From a checkpoint of a small mixture-of-experts model trained on Wikipedia: width 256, a shared expert of 128 neurons.
Below are experts of layer 5 (counted from 0) of a mixture-of-experts language model. Rows are named router (the router's row for the expert), gate (a neuron's input weights, with its number), up (a neuron's input weights, with its number), down (a neuron's output weights, with its number) and show model dimensions 0-255. Each number is 128 + 32 x the weight over its row's rms, rounded and kept within 0 to 255. Numbers have three digits each.
After each expert's rows: a language model's description of what the expert responds to; "comes before" lists some tokens at least twice as common just after its tokens as in all text. This comes from a sample of Wikipedia text that the model never trained on. Tokens count by the router's weight.

# expert 4
router:169173049087123132138121162101121161103149129160122115164110121099144156127127122138096201132139092110147139162119172129175097083094076115110170172158192125164116156138187103054154183132151169149104149124172134098112121151095135172105146177163107069111162131117134091138145171185095158149105085173115091173122107050079069149145130179141152169084157139093072138120131161176121149127135140065127148143139138113062117095112141150181105164170144154144126122115126125155216110162095136108141089157145153119092154176122154085045129094131176194078130115135148086148146122137069122134104128132080106109192150180105075119148143161096111123171108052125168056170125150157182101166166145099111118111102127105118169091083069141132112145148118133124081140139080143103151111135088099
gate1:171127142139148162120089171175157154119094144111093137101104091147115068086073197100109158093176115111099156115154142162097188112139117141111128107120120108132133098125138154143101077132091106166169151154083138090125069141108140127144184117080128132069138110188179162099181075123140130118092096133136131115118168134116135181139119088140107210124078124103153162135060078148107039168119106157080165142130162137139125131103124143130156156131155105150051125169075115123103153170152132149148080168128095142124117109129162143133159173126147111128108097163115167113147000055140113049115115136121180144085096166093090170137160136103081089107160130146100078106111073091148153060126093169136076073071123154187142149099142136115126156142097117141139125173127103134167081126104109
up1:066160147127087139157158107053127117125127122180143177160150081112154142171153134154136172122135081127153115119138192092169083152082159192100116120141093168103112148203102108184127151145169100094151158132139106126171147142143129137122129087161084106127113152085079122125153168123165138203138136166124183180143122109114159104114161165100123030162219147112161133180154113189177070097160162130153072121157080134137187082087129088070136164105119131122124126148099163097097079150155155140193106139121181145161147156106102126134096096111159116127094116107122126158184165118092143184085173105108109092163152058132119140094117185150181150180114119122146162174113139142147121135149157148118107085110147117141142136180157175084094122144122161113120091113127125067071191121173145
down1:114126113105118135131130126138125132078119145108138135088104160070098153106119081143101121176127161166114111153136098117065100101164144160092108104096122090128080126109141151134173156106125138120154145109158105133103167089193125128094116073165176103167101158078182152187112107059115123120188098072121121095141096159110098142155139120151112178094129097134119106114153142135097125147192146147108201203068093149086091158086137118128127110111202104099147178196107120122112155125133119126088107096171098118152064104112085131166151104129057075103119134109124082157088141157151125074119086087119115092058212131125128108160140103164049086138122147113084129068104146114094092099081189165183113182141197149101081090133168145102064078101178182107136161121133133165117127126127099
Description: Pipe separators in wiki tables of sports results, elections and discographies, plus infobox fields like Coordinates:, Born:, °N.
comes before: " ", "\n", " 0", " 1", " 6", " 2"

# expert 9
router:081155135110129147115116122142121155118165066151141146086091115158153107173140078129163099134127141135140090079136173161099106142058096118165107132079111133069145115156128175087183127208187136129142128176117154121164136127167177151155103182120144078175080137082117117149148201145153170065131100147132130140120139129076057104131100164085089138121126168205098103150076086148155134097163134139129206120137140126157144188109121135072139138169207169168189101155125172129184121130129159194111123154112136094134115150148144106068140192138128099158112103169099127115199195152096083143091110103130153163141138085126143116068122134128076179141119190129138153148129108156184079131100116128160097169164071148132148121151128142149105102125120066084157125151119120130146168138109206
gate1:129195107147104147120146173139148169048158122122092091201098128143098131133153043165162026121135145093108119192123146118081171069146102104091128173126144084171099103135088116170089048163151068168177188117166080131122144103126134131150149108136093122149168117092163163136126121115123097194122101146192149147188125122133101137159097108128168117095105120157167178098144174124152094136133070139098134112167118144134126142086145170071138142095063135195163179092120138172113131147158141099134176095145209125145146166102106150135119145178196122169108167114105087123141140166120125123132164103122148131113140139135130125078187099086131146130101158106144132119165115102129140103163111170161168122161129166134110103142113110137104154166093068109106101142141162204119105182062067
up1:119161061087184130131157125120227154101184131119151105149094113084072093105088160171174114103166086139137128089113137071106110092193110063153192132160067172138099120117100108168127116119142105139116151182137061110129173136115101127137044113104120132149158084056171074174137156126130086112141175095105109155135174114102119103113063112130115110185125121105152200151151132125142063138153095147135153128185103167156117158098159113082102103093120157113110072157131180171137102129106104142149108109117163137152178172120129162113114137090178133133139205099095100136098115117130154085101168118160158083161106132118132158121136114139188125110152125083135132073165088093096119097068100149127127137160077177186104084150127171135143184184089123135136118144174124152072142098098093
down1:127091146114135180138118157128172100139130107124104127152136128151137098154132190067166123115138117152137115109131100121143147155132145143158150105175114062129140153128236126085129146142145173096115115102092074134170149185150153108121101065088157136137138116134050035137136158103102094090140160072104026092125141126080108119141170181156112099118129129132124175164091119150125139064106139124200130134096152082140099133133080109109195118119153107100130154165113075125135065142167114121065142161145106158141082153151145117156157166142060130179136095127190140152162117150173117166129152166136170109087210093175134180122165134129112196141164150155130165129140149131152111156085130090193118145119048117137135157173152125177077112217155125150169092149175125145108110117137135
Description: Sentence-final periods, spaces and numbers in table rows and numbered lists, such as rank numbers 29., 21. in sports results.
comes before: " |", "\n", " The", " He", " In", " It"

# expert 7
router:139172172186096130130194078183089153112146171048132069121129107105125176123094179125125085140104159165071150131106149130140173072117159139118101140088088140106081103149155162163125095098121106208140138119089150145161162156137136143139151111154194171157161105123161119166121081104152149097153104084096079140090134160121168178110101057101168115141153118133163177151140122132141084150136147136099082111091096163122142102143082138097133103100121083154052201130136090077092134113173073088066149137175139103144061088129070161160112081053118075122097115116112152118094060119163115129148181110144137164048118128140089088129121154094135135103144159142121092107129123152133170115103134137113152120210178108127102180153072137108165133137125133146070143148122094157125164095100109
gate0:144149142172133139103121196170147141068127135136102153050121148138118132134099129059113121124145133120147099142127156117117126094174134138149116153110132109099097098119118131077083173123094127103142107123100145113148111153075118132109102139103160142169130125148180106130144116166112094145169148090112157130116101146102110129089102076094196136179137120101143091150141152147141081144181154120114165120163042131174028107119161164146204083091116079148131127126107136187128140115144133147101190138166053127143158104045103060116128100201165147135116096115192093101106151169155214127137147145103173184085150127151069067154172115084141195145105149097120075112123099121170074119112104096126103164164110131129133123090130137142159136077106110082158145142169184107136072128028107
up0:096111112075135135078121120132161129115135076150124132161110123133108175159093156159058024137194129109097124119125111102153146092166097141091136121081072108132137172136165077144141146173130114125169085051169169116147164148168123118095076091114162129165087133088147134143132115139162157116133068151146156121097153071137157143113172118112107143143097121165153147106111135107198142108149079157101126121136077119146158116146144090095093149078154165144118159168107137113101081116077105045122113187137115117153104098111080130168196174053066069122176199118108176143113145151144126133162169125182096076112153122120116133061106119141124136192137136171084135135122116101090135142185115140089157176187106098104199121152139124074092144155133165160100189123099127179112133122135062
down0:105144142101175116161161133079129125075129208151135145087105125096171139156200190086172164099147138179100104177107112197184157137128078143169107131092115125115068140113146143122128095167196074157123166108107132142151139073176138070146120115118132129107133161114138110168168084122130089086105160148139138177082046167168153110086131167146075128134173090042080169168168145088142110166094161100126120118110134166154173153154191094122140150116159095162131195110136092078155119114106059159136123204108120113108101142103095170156159153096105121123162104090088129176159101111138092125094141162140177097097098084167100113096122123084152150173150175121151129167112136122134125137182100146136170105096143111060163140091105147139128133134156140119088058110088101144152169115098089
Description: Ends of common nouns, often closing a noun phrase, such as government, school, mission, offence, and object pronouns him, them, you.
comes before: " of", ".", " in", ",", "ing", "s"

# expert 24
router:100092079137093113118107159174122140113197120166095125124117101175132095191125171089134085157162123135094118166122111130103175156109121132117177140199151078069146084132144073148193118092096117079091058176158051104087080124194188160106120146130125128084206146142120149130103175160135184111085115172098144094112165129092140109147097126084175174137114134131151161138119098181128191128128123152160175132191132155139139176121151102098157131095116125129126135134120113173101139136118101139120159103161175162175153127115136129148169153147160106179154133079116174130178118142152095130140181162165198186203116109140117176131131167129096090131128073146088170143156108101154100136143121105192076139085116118094125116124144086117106174152096104031100137110123091104185116162085135
gate0:168197086116095071136143149196154085054087167138150124176122068145056129100186131109120177129118130078129161154133138130127128116110143104130104066164093122097209130159149255132130078119116090158107129130128155185106162093131185137109155152124141168084156103147124129138141118132121147157096138175175146077109118139118163099138071110124149145140101121182099135129138087138154149120057127126093126095117141097143144147125135109127093070124146122113144108133157104126084193118129131157155054154078152124124149127100099130094180145117091134086162165098093125120162137140156158145071097096125144115144105140092108090186101123175093086137153104167062100087042135108110091166137100183124098076122091063109113115101132076144180080141128132121052110091168127117157118153124084
up0:179126075141112062105114087143115111158071122140126099108094134141097143111139137168075121119107094113140168174166150120133115118145146130116087101159113167131139185166093207166161125136113172146200101106124208182113168138108167123114125118176109153104129042127143100150153132135166150142179150145155104043131142116133191122127156131116181145163087152146148152127138060123200139070071149155179089100095153167079111118109137114076126117084158130129178069133182110118072147112149147075182092159141137164106165160092159150144149153140067110172148148087081096111143133170123132121164184147093123082104118091132122116099146113187155125113176168209137122126053110117132163143126063110109162086117080112143171098107115155134158090070139095146128103064139149154119112131148105
down0:159168099173200119107077179136098109158150139141123112151171176149143110169134066092075166118121107102131128169121142130123167107135186179110123125185090111149138144181121108171109127133130151105104149120121107130133103127146167101088135152140164146062174120142101119132095023170166159122098126168190163111079121141135153143147141094175165189133097052102129128086136117127156114105107104173133166127157100136177124147150177119119124134116081181137112141210157141131167115123120153081181144061068074150118103138091093113141174175184120152143090135114171128108150177141053203175120161137126178111172140141104119096141147155140100090195146177136116106098175146119129102101101136136119118099118138112129139073056184131113138149164153129112124186107185082098080076109081166
Description: Newlines after sentences and section headings, plus == and === heading markers and table divider rows.
comes before: "\n", "|", "-", "The", "==", "==="

# expert 20
router:137134174096156136122156153122152105094135173100177155056108169153183106114131078176104154153192157224126086138095096088091127127122127162121121132078121100127100130136110084129147086149105128131103196152098134082180081118130123189066137124065166069175134143117120098068172147170173129050149118151131117101133173143087083150190133151109086181123130156120092149171091131144085110173148177119184184140073125157100092109138205101106121114175160148154158124161159126111166098187077093110109151089103150136087100158162162142103092139150159125180064104124052154159109151101099151129082155151164139127154089119153162119089173170100109165097125138187166132119115107130133167176158188131152081142173115129153107113122126136170116114162104119088096097106105160151150148126117112
gate1:152128123111168053146084164170096123126081189104133170131107116129066124104058167117113131134146152152139082146146171109121132136152118144091134111096143088137154091129156080111101099124121095091065129168123114068169118082143160142103106118123185152126158117179140128138098058121159150220127142186050180175141126119143122129091101080114155111077089120132088148135128132118150154133137086139116152108147101160155132094124090135068096187073150107178082147148172082143156133134115135185131122167087138160125109168062123147101111130083122153072134176158093132184129101128124182108089090097124190189177156117135115161204190091157109130135147126135108095078108114126159075067210164147121127166166152119134117154130126177109103117110122127097113101158084163133127173190090072
up1:178121080101171108101119147171125197141101173140071101127167132068117153072100167116117177081135173110118140092119060075190127169097063109177159082117134120137159141195114125125067125095111152116161115149112126129147134112172158109138064082179095162154099156165087153157142129101091109124109182129106135112107095155122116161133211132093150125119150154093107132179179123102150151121063137124080143088129154112128195104084145177111116152059144122115116131169156132109156158149117084163120146113110143103076174139082093128167133115119184132146080072105140169141110180134077139087123122152144134076172177148159063162145106143104121173090113065148129127153156169102131088148080147125158129196116111152067095119117086165141171132080143059154138185112086107145119157111162118
down1:137083083195104101158150165152191177169143162157073167099085153147134160160120138076122141152144115126039169092134166150145129152132097133144114158106130102115137117155089135177099147112130184153171145117144123081089074153136143072156084114141136147129130155114147110115070119126125148169103078174114214157152123121116126087165099134089147108122135148109105155088077129051173114102098125023118186176122076086130124095151121160109126098118093124100215119161166141163131102110175083162130167158134127117149079112096130160078098096119143143093129110143200131145191120145126133107165137155102155095055124156086107161208159111166142130127075151124101158093138076129085139167097101165140158127087157150087144172152097136093189132135091148134107070108127165136115152119063123
Description: Digits, vote counts, percentages and pipes in statistics and election tables, e.g. 3,332, 0, %, Votes; also "years" in "39 years ago".
comes before: " |", "6", "%", "7", "9", "8"

# expert 23
router:104142083132123119118119133151108156160147133171108131097101170107120138145134129141080106080104122124064141168105196111127101166133084109182156150088081160106135184153167093090076139155158129095157114166127133092167143132096085153141187037150166059093162125108108172116101153197132184125129106126139095139140121074119123155108226146100117157104120147151134140153143123150160095082105090145128148132102087137123145143104169146112202135099128142113142138131123068084154135118110117075064152182073096103155153081137154110134091192149149130151101140160139143146049141122081152086164168159159085123131089194164080103153138094115086090174170137111165088100106089191226153088108162074088139107142095171107085105137136163125119184129094145139122111072132119113140131066137150
gate0:141108158096182118116162129063134137113131196151122155102148161100133157131131097191102146103163099117138151104107148130084158101078144133176089103107136224150107145128115109072103136151155093148024151168124101127081193177129172182090170143160136098086088135136080109165110167123151124129098121133113096104142163090112112124117119115124067111094125123160119126134176141129134112116164161110131068111112121138146200144071145192131076142102152120101140155175094123065171129112184094189086113083110159154146090101142133137096113080105059218122113091195118163121126096147156137108145203139091047175114121178129182113128130138129102148086120105102123131086118097133114107096118136126099103087080131141122102120109098086183147119152088100165095115126070126106191153089098176
up0:127093106129116066161139081095162144084147184146155129130149101155101139103200119147113154103169154146136144124146153141070125143082119111139076149125106220150117125169153159109102088137115113076085133104122133107138129146179176163087156180139145111093142143132151089125092189113147078065086139138154118159127150138150117151127126175128099110115114123128147164129189155147164121106159104053143058113156124155115154182078165130152096123134201117105086122154088111073136072162164080200107119096148154166168090101095132138073131109066088199116108105111109044113173055180101120108078160152128102183139103149136196112116130140162089112084130088156133117097167158161067097151099145106168152126136145173123114146173114104172177152152100070156103127136130092162191106094135138
down0:150128103134114089130094114133177136106136142114011120086114126119167112124149176155089110140196088135066152113136107172099107139130087116211150136161110075179120131121113108101132148128147145186135102091058077086175154130101115202139130130157135134154118099147094116071083134130170072141172093156134093112139119180128147173111168080132143133097142197141128095077133116110095125095110192103124131134130125165093132164093064165090138138158165106110186139176077102143117169094057138144067100131120159126110144120128158118141115109151167112123124105081088185167128123189151071137105109085135072130122186087144127174126127152096167172155124164141118179099167054089128124114170130110171179132140155080059110076136131148131138079150136116111115079128126134138138144070129053
Description: Line breaks between infobox or list items, and section heading markers such as ==History==, ==See also==, Website:, Publisher:.
comes before: "-", "\n", ":", "=", "===", "=="

# expert 1
router:148078156144153104179066143152089113147093135091099101118157111126100084138168197162102107149128094134064090129165146122122140124147168074111200138096167138129159171101113134067136201107126158155102061146158161135115154087132121059118138163167146183113129139148136115135135149061130193182087117141100118130089098143117150120149146127187167100127093101121149134117170082126132119193120133090113120121133111108159137165139134123084136106139192087117181135152132069169117093074104104109121136101133130141173131129153093115062110139160059164143146112106092086106099121162107164111151110130112142031101055130124103127151107106109090139097149120120060133167174131119050158123097145188164106184101111109099153107096184122138153099135202103213118143149121215154151117163152119
gate0:123142146126155043173170169167166098148167148133181120139088142183154112078092076102130140109124161172128105096136158119100173116131150156124137081100115088074094137153122138111170139179114147180149139133111150115137082122191145143140139148142177147120131115061110134093115148132125159069123106206105213118146120073080087105107098162122100130157110132130096141081077188094122098093131193169121179186107158154150116140154108150121169152081143126117135086176116113151194112146111121154114070125188161139115079131139159170130122095117188126191135171132051165137197123153180068130142100140158117112153111061132149121081180131121141112096121160147141135120177134131099194193127124147160135085081149120197177138122127146138086102128116155127093110080160116149128147167052148
up0:119142131078133208059118108070079094156105041162115176104138122081123116152087190159131147152120117132144144140111051125141113190158124094106084124111128128133134087147124117149122164135108154066076110107060074161102089125125123141111113114141152115115109115158114120120172140113136125181108173060105099146086135148152125083140105141115125149090113133105097132176171073143143128118150120123137095068157140115097158099114143121135082153080150073106156101103176131144037111105186110144124157132075115134124164133123152149176164132087125051116107079151132109109109080135074167117138187162143114169101122167163114094186095133144090144165088135117156118163118133134127097058080123114135131184114033098054112100118150137099161145100123085126128117102030110086152141105202155
down0:133109156120115105095199148176163111076122115112136085144160133076150101142155122167183077112081122106147154103120095084172145141176119114110112150086130131112121109108127147170053108124160173098078116124127123167093194159165126159146168135132192129066121133135127092129083114099127066149138153174135111138152135195133235134131161153129153122110144157131102146154124151107116132111106136144128141132065194160165097223138133163121123099128128108174138110153162085110152149143135135110154166139151184157160145167139085158239108159101132162142155121091168127115143160115124146126170158136141160207145147114118156132112134072159115098155082064106155209141180104143154091162142160125041151132126110188137130150180178152107143134153167151088146198094201124117093152114145126
Description: Commas fused to word-final pieces, plus parentheses and semicolons, in lists, names and numbers, such as ers, | e, | 202(5), | (born.
comes before: " and", " the", " which", " but", " he", " a"

# expert 19
router:122120071141157153117105084141144127101112125082122055137160108134124152085109106129126124134130098189152160067082112061132137130151167099190081127086111146084098131099151115085137153186135113091109068078090135144166120149139159096085094116125094140178075125121166116178112072096160136196132123108144152122151091106102084151133168123134124110165081129154118181087094163185058086142128093140104158138129120177102109165084079131146120095125106110138130129105104127096189121125134081085113150098110159133160075130131101169132169100164143056181166138048152115111108096116169145125172197158118106074073123067116114099114101162185124138126133071174062153150155158127108166196135149117161124147140134139140199107101122125133156095136138018163181092148134156132103140109153157
gate0:166115100111160073137131114179063094121106129184139108142101114106119141146139125188077142179146121142204116104143097143137110158164097121141098166120142155108115052143076130143078133119092163149092191200077118126174091128148138133073128114142123107146108172092148125186114132114111106117127108103177151134171067122136174155130131139174116136135125042098140157140130135128151115105172094137098134086138138108139129147082131135183120109205153105157059105127140131186088162153112140085163126098085167091106099112126139151140083113078093105155081057105139086113186138083133121061135143162119192156117177094105154133186090084182123125127111133072159096100127152089121045132219150133066159132109117111124130159152118174073098126103097161131127054164155120114118088080140167
up0:146113093075174120142174163110100125152067110167140133079136114069142092167137110188053122180125107127179144139112108164144120147136121120078081130090147128100117140138062100151109140104115150104101185120095092085165096106161092149142108092136085137111163173081162151169127122081114118113155102119199167111107108088107122136160090142134106135145151048102137162102151161118127114128189104109102095150150136137084137105055155118086128115147110071164136145166243100165102185116112138104194106098099163143145124165102135128150118104075131130153058092093089123155154102114143130089130147150133147168129141113109138199137145107091174097078086077092091116062160090117104100138193154145091093132116098113123145174101144112105067111109061142140153089134111156177053129128188172
down0:151117102100037081162194137126163139146190139036152148128164112106150135173094132093059134147097091124106158160142134100155134112135093195168168095134161136169141190146166114193143131139140149071126080116150094133144111138110112111189082111132072137069129127118115100150099106151062161105077116138179144130172086140109106210181143143181149129140129117120149125138140140098090099120057136124152127113190176137077076065068143098102090147132110106134128117141082084155130107146055180132087118126111148139082119157135147075156182136084110107152128144146168125146099130112129136137158154141080164090084094151138184135144162177106141133117095102168123141105113141116087139193079130144149167071136136132105184135169172160102150100075097102100099180107130137188137139087090125
Description: Prepositions following verbs or nouns, such as of, in, to, into, for, between, as in put into service, absorbed into.
comes before: " the", " a", " his", " be", " an", " their"

# expert 29
router:211107162130135127141132093150091108136183131106097153171100085118126177085115158131120073154042119088153130071098065134088135125157154134122172085084166111119115186128112177130104089085158131163106125124040185146141126151172151124153171133128125159157102133132116069070134120082057137098145119109138149114063164124119130138089151093061095093077104132160177130115146108063109112146120145107077098175126101092172149136165094097195127157113125062114147167117148099083150133135072117127159120181135100175098114097087106124100102069144103113094132155129161160160118056059169159143166121109155113180118116137082138145072101127123188120125118090094063150088106098166117118099130161119097150124168135123077099132166072117149163161143101118147111117110056126103162140085153122
gate0:169133136145086168149124100152143115096153133177153111132102144074071118133143143085116132191090127104135102162139118054103186182115145147110156057131117138105148178162154169207122118128100091160123128139139088140116117124114137109090141132131133151140127129179161191102128137093134134102125190127164155101158099080115152154122110132150185124173170126038108173152136153162203088126098123127168109128147073105156119137132120179087170072103147110091056168167165105116110119158171145122115174121063150122192140088094061148121114117138112123155161098116114123169128152152137113172113181132145246117167090172176081119120114096071079103147169076134168121109187137133106177089088130089124188092091075158098180176124141120089112127160123167126162105111135138106097147121134162
up0:142111118156119147134109115155105104113140177130126127098118156111112074109159096127129132163135109108165095088121121092084208141159152208099128064100141127079130175127145133121113127110084101203141131115113101182127139117177145142119126124165169133168112130161093177084115131134149137134175168130125164061125129113130162115139129146167168182168140109125156202168150103128201111114121160142144114098104070108162095149189121152116179113085172077044025155187198113067118132150186159118117171134125150130167101080137082153127131127129085118139129083116115161135136174137106112156131162063130172181110120097149044131122155076066154110142136060117144123082137124035145171078141135080131128089082119130117161121130100161135083160139123155156158130090079091107160149101130143
down0:138128141063115089103103139123138117138127067173092165144119107110131131118088054117157181075147144069133172133094147160110115106171106109136137122165095171104161133121143137160102118134148056074104176130114177068163103091080029017151067123118075119144096120126079112124062145175169061150117182106102098175088130116153107191136133115138093139161124125128109099136151152093106122160139128123142183167117174125122116114110155077194121145152113102154116096123134127133121138149119082104167131137116149182164191154104102071067137149113161145106153117156093176127103159212138156180090124176140116124064159143175123140122114100173127139118165143149130119123170118124146109146140077047125124146154139113147092151158087060139142116171162144181123130165130210118136146136115148
Description: Word-final suffixes, especially plural s, es, ions, ments, ings, ities, as in numerals, schools, Residences, Uprising.
comes before: " of", " and", " in", " were", " are", " was"

# expert 3
router:164101094113125111101142101162148157139111126099121139146155119159124132167123145110069103114084130247112076075119144122167118160057130157098107147110167113101114098107139113061076129120163128088103169129211141118081150107125085122140090138116054165147146135154138094114102130105208095163094070081143143075136073119140023121124084129091113170168054117104177153090144115077102149108100103147112138123174096101135090122155112141159114108065126077141133101127102090154131167060162062093132109135078097090093118110124117134090129057106121145138110121115218138066133127095119059119097104132123149150116117137112118139146091165153104142089157109070071127073121114138099122188144126123124121144167143097124097145096098114111120150095077075143154094172099153176120150103142125
gate0:139148129160095092057141106118132102138126128093159142206129120096151112130139112129124108180144102119119136107133138114158175130146131143096160096168134103189093080136164103151089121069109117090186151103174109123141094102161119096112123166130139162093130088153062135131165065121091129075134095149108134097076126116130170174122109130115157132110134112065158087102147137047158106120082095181134118110122090103082117130114104108164207133162119122072177086135192147105139057104103135162107077139080111165128176140166123126168155130102115181145110108100110098133149123161128095120150106122073157091139100098194174102136162077151142104108067135139074147113063147148128121125157101174118153164128168102142066126097236124095144149120092145131124136132081169123085042015112116
up0:149144177180054131143101126189135167119142101147130157133141134085149179140087130077094152044118114130140124138122117119082129150087120126202091116115114146095115216122091119130079131185059093128092118136155121093104166132118136162118099112212146136145112152089155121122098184140157089188100166101104115170112126083191091099075116072136113139181149110137086192178115118182106119127126127122171153153159100162132171104076124166088098031099167125133100101120159147108124180089124184099131128117161113118121144087143124119113127133141087106135151123125138104134156151104109142181102178108140146167142096050125090087115084132167142154094129140100102116091183131138106177122085139079064135126094126127129173171143145098157158180096083166083132143162193056099150153160094102
down0:153126187126125110105193087140145102139128122167120155050094108080130120109078105152099128158125121041081096086090150075144121137214162159126128125111162130136103092136142100121146153117113165155228116161127107078093135057127107091097181157119134141143127132183096096103105118094128122135106099181149107092085121143140138098078121118107139076161095051110115149141093106094145128215099128146113073169109093142193089108124175130137135137115197139089187113144155122126127124157113169182130131098112140127130129145139088163131125127160157133130079150140127096118086130174118089115098072136168143147171101141113068103156110040079140156100150143102156158155119126125120098110095169060179149162127085080132090107105123093131100170117032123096104148138110197134129106081137189
Description: Common function words joining clauses in narrative prose, mostly and, plus was, has, which, but, by, often after a name or comma.
comes before: " the", " a", " was", " he", " his", " been"